Below are experts of layer 7 (counted from 0) of a mixture-of-experts language model. Rows are named router (the router's row for the expert), up (a neuron's input weights, with its number), down (a neuron's output weights, with its number) and show model dimensions 0-223. Each number is 128 + 24 x the weight over its row's rms, rounded and kept within 0 to 255. Numbers have three digits each.
After each expert's rows: a language model's description of what the expert responds to. This comes from a sample of Wikipedia text that the model never trained on.

# expert 0
router:124122159110090112130147133115167140103106166093107138148148140099160149132167177123159130100144148148165083147118104163118138136136087088155154131147187123119128110144125143079084103108090135153147107111137138154126115115112141139132144148115129130108102121133106132137092114134108160146129160137146115166156110143074108084160154146129088130170081124164145125117127126117150101164145146183133119100122146142132152128173129092122114158081117094155113161107153110165101154160135128063123121134107104121113130109139159158139130139128135131093155125106177113168112114118132138103108119076095094092143144140106155141096128100164137145161128127104146107127107178134114134098109
up0:092145125128115103139116123156157086161153180077133101084117143126105100116178170154178125125126132106113130167121138122122129123166136126075127146136119123122126106137145145166140076169101128096104080169095129106144168121103124120150147128171126110137110155158096164125110141124119090126124108127106083075125129088133083116087103144164127191105094181111124108106143150116130141098143127132115117164148100135122153116151100148159115112132139127142136128149131104135091165144132157121174089124131160145140091133143075124155123117113109108113108127155148122129088144163144121082147137091143140082123131118145145108097159119132123148161131145129152163171140126132142112140124
down0:111140133156115156151137062098094139128145139148101126098116109127131133094137132130112134124089116129155130109152123100131159130167135120135119150148164136120146110120127136123150117118100080150103122126163129109125147140086144118134121144105133153123103148142127115109110137100145163141146147133155179130107117152144131072158084108139124103163104127115108106096151102161151075125134114137114101171098120163106091132129130177167108111109110109110133131102136159192105123099124146124139115131157082085118134102083149155110161125115122120104152156113163154105154160180131095157181100159143146185122186129122080116142089125091165119151157147119139151104134107099124169117102
up1:130113090130119105154144106096151083115166128153135145113110153152162144137150142125089123104153080101084128127130127129098153115103142135098185149141104123117064140089139144118126176117140128109153163147096122160118105089091146156118136135170129156085119158139160119122125093142151138126141165125149127131085121112120111156137092118136092150183116124106127123159124119105139125130189096150104153122088117106147134149059111121134155130136151093129136117160133121127137114109127183114114150170080144144123137149142123050130127098097149124157132152162144144176128129110147101125105109093146101093110102099127112139135142115140127164116106129109138173151126168131112113158136
down1:134129106125146132101104150103180116131099157130146131114162106154153112132105135119118159098165104129105150154111132159110110142109148119120136164132142120091116141134103156137119120116094115174105108126095108145138109114157107133105163169127091138112083150127134101148163119148155066112191166097104092145123138171130155137121166106127146173116139180140124144141135102130117140108124084150166149157121162101154121171115090170127121124162138122125158121149078128145111121128155174147103066134124125135110154120076083108111151081135128149109108132120111098133142132090130190113117111088085138140153160103129156112107119123124095144156110127143154137105093106149114119129127
up2:106175156155128131162154175093145167112182120128091133161171123112139132113177114113137147126085145101122157112086139121111105145131116111144162103150172113121121095129116149115117131147121141097144136104128103157110154123112132089128120089134096144117131149117157101125153125099088133127172132132138088114130127133104124132155128117187132176106099086113107102171134157113163131194141190150110138096085186111147139156125133127127126107146103125105093105110156150095107116136131147081102132134172133122106130127129139093141149131143095120120154072134142114093115131161133107107125126149149121118129157141107130093151089118114132149099153121148151055131113145143112101136116
down2:122075079102131122142152093136152127094125122118118077159133116140149113186092142135088110116143132149131132111112137120172129101135127128111157139107126137086127168100149144173166104083136099123165110128151104114156118133141093147113110121122132133152137143141111154182145088158117129121128114098130209120141152129132138121123124129132170137118119174130164170146123149133121130122155140171186123080140077077098108128097154107142117122150154136109125128136135132116080162070130118096163122108100137120151080114107147169129094139116103094120128113133144141158151123115135146108128120111093103123121123107176137126126187169079137143146131096141150116116125156108147113138138
Capitalized word-initial pieces. Opening pieces of names and words, mostly capitalized after a space, such as Ma, Ba, Du(tch), K(yle), plus mid-word il.

# expert 5
router:119172173142133090121104098122121121145151116156133128112108154119122134148127127140178104163165162085133164112125115133109137134090160069127115135156124159115106161106127115124146110116174127159112146160070173123123156116126129127127125143129131142135112093124147136116112183104114129133127144079119094115118128130118140109114129157119126122109100118132077104094137114166123149088119156104122103147080148101158113109144129108092097097133162134116112116112152127145117121135106130122132124115188158131162154104131143116158142135128146155177175114117147166139133127097102086094161166104071089134098114091155158090121153157126066112147109105131107190135101134127116144153151
up0:166130118133091162147136162135149149087172156138168128135106126184138145124130127103123117117152122127160128112116103126097135156117135122126135132109123173117186134131140140115126142161077113144126127070124130074143128115156128102123102122122098117176164126114138120165125134127149140086108151091106132135161127143133140126142210137109105155081130141120103145154138096128139137088135085146077130178121111160114138116121131130056100108118099124109141127109137091155130116093121135152148138144128171078105147123114094155145140107143106112130104120171122091106071142101149162176135101128116094136136120142152121106140161149094098156109114137137124114115166122083123147147151
down0:146136178116132134104097145139140103156103137126123140103114161096094137093126135103124112119112175117146090131129111146118124138107150123161093121148148139133107088184144150119093149136090153121108148134150168088118129125130148148122187134140142146105090128113086144110177122139161154116133135138150109126113122124160096154106118168158129143120079129164096139152167169082126128134104103122089126111124178173106159150123109137160087166141130099121108130106152108122135144118145125146096092150133139146135063167106128116119077096100112167150131142102133131148168116109136111169136133072105152102106104114177094134094133141141131134106138140106119115103166154163138134085117
up1:125120105179134124145170107128145134133129131071138173146130100185113140112137108116134150133108175117138094150129103106152118146106181106145129111085152145146127158117157088180124116118116135164113155123133129126126113136076189110091153130135163133119124160109078088086153166131111124153085093140107124121133125110155109103092093135118126144081090136116129134121145113125110128176139125115116125129113102141116135181125096129170106118092141156108109095125130153153153113125120164134122152131157116195101170083131120131116156159123098152146136074126091126097136089122091129088136135136115097139113139131107118140142123174131137157095147139122153127152131178117134099130114
down1:126133132117134166170146172168140112138124108187155095101128129118124114138102118137134130121113166119170143110128143123112113130141137108100138122099147145124103108145128100112112117118151131090123095155107126101153110124162143159110112132136121127122127123123144084128141152120206148161114131146119124111100147155112088112151118122134094154139147203118081123160119115091159135125159119136121122116110127128146119091128168124077084084127141139166103162086145121066121119088132143107123123118122130129102114138123122154178155058159153127138147143093167164101081106077133183115163114149142148166164087104117138104099157124117115120136155130137161145121113121145111107131153
up2:162130137116124118150143137152134074135081120148094087186136163109129134089165137092091137157128132127154109071138072140086125167173142112134105153125134143111097159112121122096092174128083153151130109107167144099103089116105133129148128120120144138121130110117139100127102153140119136169140128124132118097140089125087145135156152102144159120182158137125141159106132132124151143149117122151137136161107132119109115154133130140142146161176132147160141141106110102178141102146125109106134133127109088136126129163106107141098155151131066108173174100110148139124173130178170095125120113115119115133149128151115112115132128109125163143101093095092122099098123134159138091087144
down2:094143110166138122204095178161150150157110142118131110122144149112144185119101113124129122090124144130121115138120111154156122143144103106138147168093107112134077149166149128144099104117119101127117131110114147155097118144173123122129110153121128131116114095151117105132136118124126121129084106159185114098182138101146114121144062140148104135117135154107156108137154092139114114127177132083132126125122126107138122106199151138175154113171090124150130120122108143133146133125153058124103096147137161125112140137122098147103110145137137126090169128127160118102141149099133143125123131086115152123104130087166153151094095135117138107093144138127141158084154142145148132083090
Word-initial consonant clusters. Second or opening pieces starting with consonants, before suffixes like ed or ing, such as fur-th-er, pre-ach-ing, Out-st-anding.

# expert 6
router:124112086192115126117136094120143104133082098130142167139133099127144122121099109138095141158139094107076114139144114095142143123109101155092099112100142171121187139159155100156109165134131146099138117146167135113123149156065120161117108137112165147127126139118141109123146110077086143131150129169118114094153149139167123103156147120168148126123168136122159141127121155121121091130135124138115138104096086118139080154108108183173154163157182107117137166130137126136095130147154144121159111138146142119118122142111112134129120144144131153136076102139127120125110134154123098153134105159131151144157136136138098204128117123103141143089085112109069096110119128113139104146132
up0:125111164066058093091110157138092152080133108110138132126134123147161123144113142140158092161117144121117137106136123179093114130155098111109135113125136139127085108119142136108153065086094153134149129110104152114147153129124101100147108147123149142131157119114159139115106106149109167164152087127156161111175120107109129143118126142120171124118086125136143198129101125128090132144150136096093137148105090148157145148128179106124144126096115136113120117133116115145153114104074174109125122143148130075117170129080178120112131148118115141135128116141136075144108146126130167163132126111119104123122120115107148079139148098125151135141163121155126113155149178138138112163130
down0:119121114206131161165163153147120149167131128104124137116119116126085124147155135136117124135158121126158128120118122119157160145109119149156119123105124143121096146142106132123158142134135142114130105106110125113118149125151119103152171143125119151133102124088101069120125090147129051092113169180126148106170106108169134102162154132093148111124142171124127113162153114117122095099109138125096147100113142135160127112132133150073104098148187125122157090152095146101090118123135081135121124116144098099084154134102128113124116147131137126170080138084141148136142117086144134121145124139117131115116144136099097165146131160112153113173163136101159126085154066162120157142129
up1:131106148135135134167131134123125126124140103126118129123119140110144103161143145130105137177112137138168155125129132142149135144114063088108150109114132130129123132135132111114166142114148104058132187120117089154130102124154144149147128124105114098131131063160067116123121168183108158135162143160076101093138130149156163154152130086102096171134137121103117116125145128129117130130099137094090129142117113106078110083139137189098117146084121146147146143149073164133159107132155126103099101077116120109125113107133158124135075177135091105145115144102146103147171184133142140127126144132163125148156144094144098154118122134105166119122167128126135121122122138151112122127131
down1:154127143114133105116132171114144144146159095147107130113107090142100097126120169158187129093106119126144160151112123148168135107112124142125154109146085146110131105170120092127164159099108110112095104111142115133126100159157110126114078139122197119090114121107146153096130115137145139139125138122131112106132109100110092142093132123153108123173160134142139151130142109158136142185130110183156147135127132124126143101118127120101121137104117150133106142128110113111074136131090118082137147111081108155211096092161136122126110113152163139136131178118176132124094121163116116155114150176083138082103167128103100121129116137112105155138127106141131135135132158136086145161100
up2:138143130173157083164145143111141139139144124133117136121105110151151125118148108105147130171097086077141181137088110119087138171132075106106119115098118131112147135157110102149087159157125090115129116095103120150136177107157122107134115133143148153104134182114115103140147134112086113125115102149178162123135145143131120128149094129145163120136115137135176144144146086117107126113081110114112153154145105130130148149152118164146082146124138163115135124112097147107162141124110097105121138121150166142092126122150101110136134116094107087146109136134126152106077149115104116110114157076126216149071132137127122127166105176131100156103110134110094118150132133155138127143141
down2:150136059146113140098124129151094118089121136149127139107169147086117134142102129165120158050126127179182096106080120138137118140121120121144121117145140164166104091102127100086157098135129129119143133137108114134112108134128077197119135157134104103148136152106141126122134150206110125163109091167131107145140160155143118116107143162098130147140118137094118091126130167131161127113117133107148133087146111152092086184108107161112142172108141119120106121120158119129098130118104147118110110127127120130108116151094118136120119141136119128141153156115134150150151135128144197085112110108115129106165098133145183119119148136138124131126125110122133136127121125199103109150142
Numbers and spaces. Digits and numbers in stats, dates and tables, such as 35 km, 129 rushing, plus bare spaces, periods, in, of, re.

# expert 2
router:095140109138157155129118112106118117091199100132117161140153098149118138166157131079138164135124099096073130127126128108088099155138155129108160143147170127149166153079120148168166132189176149132139121092092124151113127127124098081102126093120139118125137123080093094141162114166119114155160100151116137143113149131149157139115133101160137111129120123137122123125148145126125089126130087163142153117146119101144147153077121120159095103133120135129115122160110099105137147164112135130117168162120129125119139125108117106136100099097102127125105108122116103163109165170161150129120108121169150135127141136136079087143147135132151106102193148158137077155142092123145118109129
up0:124132105150158112168103112147132139115101134096135140150134157146117119104135168137138085192077101133110141108158141125131109110062115128123159168170143140105167113135178111111100116116096108107113168144142158190173136135137147088084130098162132112116144104130113119132139160115145155146161071147128126112124147148123080147126134108138094139129143176110133128146116131150136077168107079148137121099109111134128134129136075130119154115122162146118120135092144133133154145144144109131147130143109125170122100070135125095134126110129157139114114103118143125149082136125134111108112158156097137060150103120115146118117180131130104125145126143158115108089175141094124088154110
down0:168122140076130159078081123098129131164140130147123112155087138148126136125079106131152100121151121136150146129158107077130107133154129121136093101141130116118115154183097171109149087113157140065164096131109148125117122129143083143105141153083118103149153150183152175113122137143111111160105134151131127146120125112131126120131143129072159154073105143115103143117127134182140158143107142137123146163105176120114097125149083096141131117119150102131130118153176083101150159119137136132116140100138128138099161144144110113159160113094097138166151113136139145172115157119096156114109119121092111132118138117152136118103080149113132102168167115109133140113134124126156159102107
up1:104102107171176161132112150144087115106132092142102112170157170140162130116137118128113119153163077094101092129151114082110151126151189192123114157117167162095130135119122102149126130174140129169123119135175106136121133155133098128117101118161106147094165137103124070112162128157095104129156121146083092126148084122142111153121134105139173131107180152116127141103143143129081089111142092122105144132099148127113116138138088134150136098109120165104192136135114114091133134143095142160120117123126143129138116131141110135130141072124118118120115134132140104107105130126146142121139135088167133114109138104141106110131148118162118143117152150153123098161123104162136086171116
down1:107126132103109120145089119158149144117152153147133135107130105137152138114172141131120117120093117153138129105113120128074137121139127095149124110131134094153115081151123152122114100099129139108136128106080137115117121100088092158110106131115154107162135126108165130135180132147092104137087094121074128092119112119159182145101149145156112118136142099129116067111132099169110150152140130143121148166124118141107126082084096101134160155141139097129106140159159171172095124146130142078087136137167144118155160145168176129137136083131123157102120118125134120158125132130152162117094113086128118185108121166146148076176134138139150148169163145106140133124095132103142136165117
up2:124124172122149131141102153162147095149136086144162140137125138131107123119121165121115110108144125124091151162107101122147138140149152160115166110176180111147142076090116115111131152145126118158151162118102100131143137094136111120193128158102136171143143119111176146141095095140186103100131108126103159154099146138146120111110099147138136157121148138138153090106153133143105078089110086129090139147091093140144093104117146122147178117106120111110130134149113092165129131115109117119156156099135112161184148123131116139156132073088082125130122114121131109132063119135112094155136117121153140098159128122126097165128098118144111115143144131148127104110156086128107121178113
down2:178129100104137110129164128088143128129100120131148131119120134113161184132124146124147108084081170109101182133108138135148109133083107111117165116121101130128117112151115142112112145139155180143102162126160150153157130096140115109116152115159101142148134111116150107092146156082112123138112130114105110133102135103173167183133142106120122139114093153079105116144131135103124161146137085175139134133135135116184129140120119095174106134156145135098126079117108089121110104089082155074147132110130141112127091112128107188124169096168110160090142097167130125165135150151116113115146111117119114155154108162127122136111128127132097160164146139107158120124128130153164112120099
Plural endings and punctuation. Plural and word-final s, ies, ers, y, plus commas, parentheses, quotes and line breaks that end words or phrases.

# expert 1
router:162090107095115110141118153147132130158130144136145144121168133124107122098091168102092096096150115184166162126161172145130107102158096123153147156137131139129136127160163071088110132118113099135132120118140142097150089169114180127122179127143112130096126156141128155087110166122131111093072132091136152118150123142120107154122110134100155122159133106116150144133092124116135144124109148084148118119152106191123153076128139110106163112138068133109137148130070101101157137118104119189126177111122123122088152119138125142129133102127143143121113142171141116109143111080097117138110112121140154154158157156123155117096118116134161116137148167133132142111141145134092099144120
up0:124168150139083109126172168156164103190148164087157127138138106109137105135152129130118079120165133147136151127152133159131097147128128142087137122107106118101127108106110102152105136138127097089141071213107123113132088102124148167122152146112113141136163130149115123097107147174072114158114115111082133119130117150110099146086134108158139157136129125105128123149147131158100116111121125133095137133113128094111180114147115095111126138163152137167129118170165103089129128133116118160164139141105098151117119122137129095100126097148144121105127068096116116167149106149171111129122113147171124102161143119131116117111110105121149128133138142082107120173164118110128120167114
down0:195149129140148106127139145142135099101109165135136159102114114159189128104153147138122158150151143097108144132123097144133144089121122178088097107154116140165117112141125133176135143123124124133120100095085098111153134140130143135083137106115155173122145127141158076128136165077119140128118192138128115084118143114106142119126129125078108124135120114132102160071126145126123195163086107104137110106113112126114110137161124136117103142146122098106166128100110164141096098119160172150091124102141182117129135076153121126142101155130108145138125123116135111143163114174123143143115170100099167155092122135120091125156149120149131120070108102132134140151129107127118156132121
up1:111109099149136129133139164115148169155120123089163114133145116167147111129106067136115138150142125113145128119150167115149143115136089145133102122082146177121116144125132125119132157134109128099099123134122149139131136132132119153131093111126151177057118127142139141171133123114143109137105141080127138067092130089103132113123132117109123126114164147107154132102113136114131096086152143115095171108153154182126161129152088102107114157131114075104101154155118113110135152128143090163140152136104128146127136176152127169154084108113139112150078115105115148137075167169120139146160150134180122159099139100124131156089133148144122133119160132144163149071126075109123104144121
down1:150156125075136108141144152117129158113162121077116171086117150174112141150107132129088135129114153171131099098108128107072111160091162190129102137157156139131126104157148125095102136119143106104144149137122128114165149160131119162134151123185111082150136147132128093180128123159107156112111127137130088155110116102122134147102140119134157154122110167136070138071137130115164142126103181146137113123162123129126132183137145091144159166109111124124109122097063146145136140136169134112125120133126116109089112125104077117099152120160101148133135132151098127129118115131137108136110107076118151125124122100126149118092095131156142153128113139134124103152115152091170102108120
up2:169124105127104139107148089130128115102175109158098160116124118116117159122092142201142148185149096079099120117145106136139114159157094102134138128186143104117131084136101118123145138142156138079101104122135150125113110175101149155155110109145133098123159101125120126144158160127134148111149128128149166112116139105163140082192138122144138126119127103143152148138129134104100117098132127157133122088116102159113129104144117109089139135165100072144146071144123164134143123129119102149130101095091136189096106166185151129125144086136154128124162121140105126164163133109136118113104148096134155110118147151131122111115141130110122144163103137166118118081112119105134153118109
down2:170181142156107083123099134109173124160098121140154152125102132087130144150122118156115155119124154176106101142152160131115131112104157112144109126112111121100067130092134117131091128122122121164083123114148147101109111110169153124108170151132099104138124127143149136094123095120143110111099158130123139178120080123119150135123136140097159164110123128104090144125121107082166117129106161133150147118156096132126090133048097127168105140139123139129114147124109153121148146130151129103110135129146152194096105140118159091101155133148147106129120153151115149102094149127136137113124107141146125101132107163164114096117149100122127139079184169124100137155160145149183104145107
Name and word fragments. Pieces just after a word's first letters, often in names and infobox lists, such as E-udi-cots, O-ly-mpics, P-unt-land, Died.

# expert 4
router:146121126138126146108141170129160121105128126154142098135101175152101115119158140148143134156128135133131142157145138160108128098103170151144124111086103100154088117121104120141104089147096104112134162114163099116150147129141100140159109141130149155143142156141134164144142082135169116117123123163147147117101126116129129100134134102105103145139135174095111109159116124121163147137160122106148103135146133114106087101081130168126170106086147144143141072183148146115152152093112095115147146097077113131134117127155108134128120125134099088098085162102084150050123140104126173142137137176112110107136099141098119096148111130126136112108130097129200171114146120155144122160115
up0:167135140182145133134123115144064111102137137140127159115113114128153121130138113126177167133111073130130116139100140127130144175121144118147123093138129135114136141079157107139165155154117114131147119108142139113125085134113090138135144151153155131134112111127125090131117141119106136131160126150172107133184136104118150122127140144148160143132145139152109107126140095185074157097138076118107133102139125134103104076136184091119141128110102127127122157077111130166132127127129146113117130133113119129101140149160132141103119201088116131158076129101159097144113140118121128101132110125096111112131161147108151159174115162092047132158125139116178178123124132107155120098101
down0:074112076117116119089126115109157156130109129129143122134047140162156126087171147134110140139107123131176148156108106131101139133125164113104111135125143103164151158141099099113167113102115107157130166126111166141101119139132121121157124129156118127113138116110148127131128146138121116118150111107125111158133138095165116146127131102139128100074098110110139172142118166157133182158129136153158120092140137132144145139112112211090115151112165116117111157130145123092127130122134137124120107118119119089171097075180124128169124162097116133157148115110115123090169107185161142121129144137100109181148117111101116127155125129110089117143101131113148106076119144121176128129102
up1:124102117113114164108126090158124107116097125136131107182110140113145125142163146156128101137084133093160105089177150116079138171107132171146128088163086144154125125130136133134087121112102119159140106137137128135171139157169119127122114136143099146113110135088132122126148120132172148105124153131149141131127150121102155134132115150111101118117137142069126111127138122133147137143082080103132153149101176117098123137108180146119165120121153163071092139103108142155127182118125121132148127176134135116139152100127113164126152130129101115139177118134126117120095101131117111117117172181138100121118146116163120119104133182151092124121092124125144161057146142090070125111115
down1:149171151151107126160134125117104124149105145107088131154179106149090101098126138081157124119111143137157136157110149110162128117135084132139125174143133128085148126117137110159166176120123131091109118107122093143129127137123029162108138122131094125135130118141147079151153149097146167162102144103155091108143144160141135119118107124161135112102133106175138128118098131125095138114149139148110134111144099112155157094159097141122121111122118130154133160090110128080128148142142072120109106134123154112158092161123181167075122098177117100113106121164129105128138131139127103173144126124125110143152135149136084163148173109130150107150146126124118106134123144128149083107101
up2:155120151139132197188146125121151120140110140148119127072120109136132115123133111105150109135099105095152134146122165131123129141119167138143116096134100105126122114084153106130148123104126160097161181119138090125154183095107133103152142171149172116120110117151109147138114140086156141085106089134128150112109139125112142130108139094121134103178109119167123128142091165118137155133154129095132144138114081166151135140106139125097136120145138177107116132092089181128135142084140118131109142121147098129126112115104120107149137115124118160109137152114169126095109102141103096168138126150071177109111108107155140140140113106111114157133093100148194146146080106123118080156147
down2:136156091087140111141157107132098134134161093145116116148149147090086102107152139134136125156140144098125151143114155116124136123109085122143137119138106129123125130148096119166147182159150127105146135142114114099174116098121137141181128133106116158108103089113119145071106155087132121135109184150130147113103189120148176119187124136121138090147141143129139145109125134117123132126131117126086093094109138122074131121161102124098154145110106130114099191103134097135121144093127126085113131085143094151169151158144092162096126112138160137136118072116141113138104109141112115113151182090083131153133138120149139181150145126110121154131137127131108161149111135131094171163142
Function words, word middles. Common function words and endings like the, to, that, was, ed, plus mid-word pieces like incom-ple-te, cons-ide-red.

# expert 7
router:118113115123122150115144116146118142161063129125118106165128125111125132112132077152132132085114135096097113100173135093142155113135129171117149099088092168172133092153113099144169182065128155115129150138095095148127146070166114099125127143107107113163162093157119085148141123158128099111131134077133155136126096134118139147106116122128104159129121105118165150151113113149127119136131102149103146150133108127113121129145109122128172114117129178141137138110126136148137128102136125084121085132116119109155120179142123116077120120133110087159118062155128117126153137144152142124137163153183171114090131128113109167109137180108115162153084142125129129118142144136157141098148
up0:140126155143135106085155110167136114120179150108128155124152055103136162111117161122156150126142134099112172133140137183116119140156122140140098077135090131139149120102104130134131147106092114091130177087126149114127117115104128146144153170130132145082120135094142116147071135156113148128094097133147155130131114108076124144154132161125173147110130183105119109151134130126129145113111076095155141111117129166068121154139127139176078085131151111113105094108137127096161101141188090110086135125142103129128144136129102124126125128127108132116145125110105116124119136131154130100130140142136138149110138131151140131126145137069129108167170150122187129135114140143139152072124
down0:160124156094096125121142132090134099119124153140138134128130158125122141144137170175124147103148153090130148134078135151115107131135195169146104147113091122099151140128105111123142129136132151117117115114152082135113155151155164119147125070084110115133110142136137131210105102157116163131174136099069137108143176125178135124168162146109094121152116116110135147120100114111096132124143134173106128158100110119149101128138095109090135149091132165170138150117102081117119063124124168090135137152115134107164130093121123128134122094155120138108118164112101118109139134145105118105135114128102159117116138130137135107154158081148083132109100128170138122134119156126113130174121
up1:142139111140165119167106140140099094104118115118139132123130127130116106110076166087147106116150133081103105175181170124119153116158169122103120094111120119150129128142175134125145141105155110107101118168124127127157122140127125115139135141185128129138138171144121158151090161113133132084136124098105096111170127163165200142159125064124122121164160129137148128149175087150123115101177101147136120169098092095126138120114115100128151110173099129109141111140115184119135150134153136127135128124125122125114110143119132123126146130154060089127102145135095079120117116142140153148113188090119098146137101102135129124082094157128111115131121144115083117135132115114128121135119
down1:122100134081138127118132155111127113143153158142149163136100107129137119112131148164195092115083147123113098075146169127135142152115061151113100090148137114124133110130100143189135172151186152164083114098160145115117110161093124118148108158152143123123111111120162076117115105102162134153112136140132140128152111129169115171066123117145124114138097101143119160123117142112127116163141137091129147105115157081123137104124140161126092135128136146135118171113112147148130083138083116160122136142154137131114131079118118142159139135102135109146177098118172174083155135158147115102143156120120131129156117117098127124128130116107090088152136144139127135102134142118087124101113
up2:111085133143125117114112099103115135151121135143140120125121089116141079139077147107139128115137192132109098132157142161145126111153140145134152075122170161166133117094116148109154059129142142161129128086123113129114114152146131155159128101131122099123170127122161155166124137129125119119123170113087123139105117134124139110130104115099137146088095108154094134099162124139115102117148126127065115156118130136173104112151119153175132132123132124099144065090101138123142188127120130131140144098117122090102123146083124198159159120142095124140096158155146161076133175111157116148135122118138114139098150106135123117090123145101176148123132141101101131158157126157168124120123
down2:131098151111158164069120180062111128095140099145123099105112106139129125124126128143132128161138150103174156148156111116154105124122156125106111155135098109084165134138079123085130177118150136160096054141120151136117145116128075135149134138136122137132128169158123111147150122155164166100124130140157100111148153153105135105155122156134127125129096091124105110108099169135102132127175127138149135142131099103141140154106129126100095092144098122119130165161124117145118117158146134105130150133135147150162086124151162116190125110101091120104165140138076135138141110127166157132103152127092154180114133153135122094108131106101116122163121147124148102102116133100149118109081
Table structure tokens. Pipes, line breaks and headings in wiki tables and lists, plus the, and, his, of inside table rows or sentences.

# expert 3
router:126153147099145150137123153140068137121150147098136097082099092149145129118102079133086132117078133165174111128053118118185130176156114134126098136141097076098083124113107209131125123141121106111106103145175103122108109132156133137129108101166095087123114146135143148121117117133167151127142115162116108129122145113145115165123109133125151109087164127141111130130155134111094152133120132114119150126143185138099146182184158113122101160162110113128120089099126165118135077102165135165104094133126127163143098127114132114131148162143140127127165176119095118135139106160130128146123117138103130137119101110131155133161125110136148135121141126123127099144124106110115148111127
up0:168161124101118161091101155126088143144148103128105129154148119114127139132145129130087141157114120118132181140111144090108071158105157123115133140137181145136123152150118136136136126138076134115140152109136077169094104115122110110091165155125159192138146143095166134091071153137124153149153088124136157124100132121133123114155174168138157145184133131082116091125100112124135137129111116146113101121112137111118102118125137125145161126165107131131120146118173140100137146163157126077133096137119158111116136142135073108113147119144099120144095132121134134189131097161115111110139111111136164116148105162157091113164121145141094111077095112123124132138086162130149118143091
down0:110123138132129146104122092146170116097132120101151121135124159137115136099131169122124153092129125084161099145133096140132099116144137138169155126164101117148127104129119125127094126151172124099139162117166089096121080109153168135174115131117157114176148130151116134144126138142149113125136184090144109142095092139125184143150149118099131153118115165127169186100119088095108131138127147123122129168148122090145133112166178139114141124108114153064140103095133126113144146164109150097117141154116175178175125132106104112133127110112139134099169126138141123147130153093166125090143124113143115118103109084130103101099095134138111117076142100152095092133117161123089113114144
up1:146126128123131148146160115138121123121135131096124136074122123146135114126140164136114124106145104171120115156156113123141162132094154139112081096141139148111093120184080140146116115140138095157137150110170152111101123137158098113138146143149134166121111107130157160134124139135086120141120167126161087113115172113134102166182122137095089121068133173130106152122183120124088179131140122088134139119121134117120072140151119125097124080111121145123157135103179093136102126116155156100156098109131154134145150119111131159111137128133135071118146114078149129123120138125173151132128120059083104129092107089144143111099142127101109120158142160145142134150116109127152180102131
down1:132116133158103098061133157108143090127117122110117105131119117106144156131141074097144128147120152095116116140119115148113164180117119107121161171118144123093161126169142105176168145115135129128115139148101150146091126159115129150146149146157181115130156136145120126173100104143087106160091145134108138116104102133137163125131112074149168133149170128112148133170132130105146173122156127067163136115099157148129171120138132135120144133148139135133093161105121151128080153141113091117128137143067109154161149125171137163096133132109122118110088131100116116119139125152085131094115091095106123107117141133129069131151133115109157152131126160084095137111139100165094123113113
up2:144114133146102079132076063131176108161127151137123134094149145122152128145091102137102090145107107133128101120108145101110185134087114137148146107166120145130113167128147119074155079127079139097080100116104131148102130139141118120165138091143110141124182115108142100148136161128123129141083124126120152164167117112128141169116133147128110134114156138121155160196126142078149148142135190121125104115152122090134170106153170124150127147124161097140130122132136165113122105108112135154107107125117136165115110122114120122128114097126108111119137108135113110128154126137173150151113114081104099156169134106096094085113169126129129148159138114167114136132109128147141170143108
down2:108109112104137156127111147121135124051120111120131118107123127119081120119162118129131154140161121151117143144134124161117160158149148191143096113114138154125198128136130153094122136100141111101169117136151117152135172178146101102114097149133174078119151153106130077110134097177099162124118073127151097125114130119150121149129128136133136161103174141121108132181153131147156186117120100118139100122146097093105114105114137134111136087170102127127149102124137125133159135149126106113083155106137097123132136112135083110132146126125167138111125163141116117124113090139161149090154198146119154134124101088108131124152092138088089113148125128092107134125164132120103124138126
Word-final name pieces. Final pieces finishing words and names, such as n, t, a, ley, ford, bert, in Lakhon, Somewhat, African.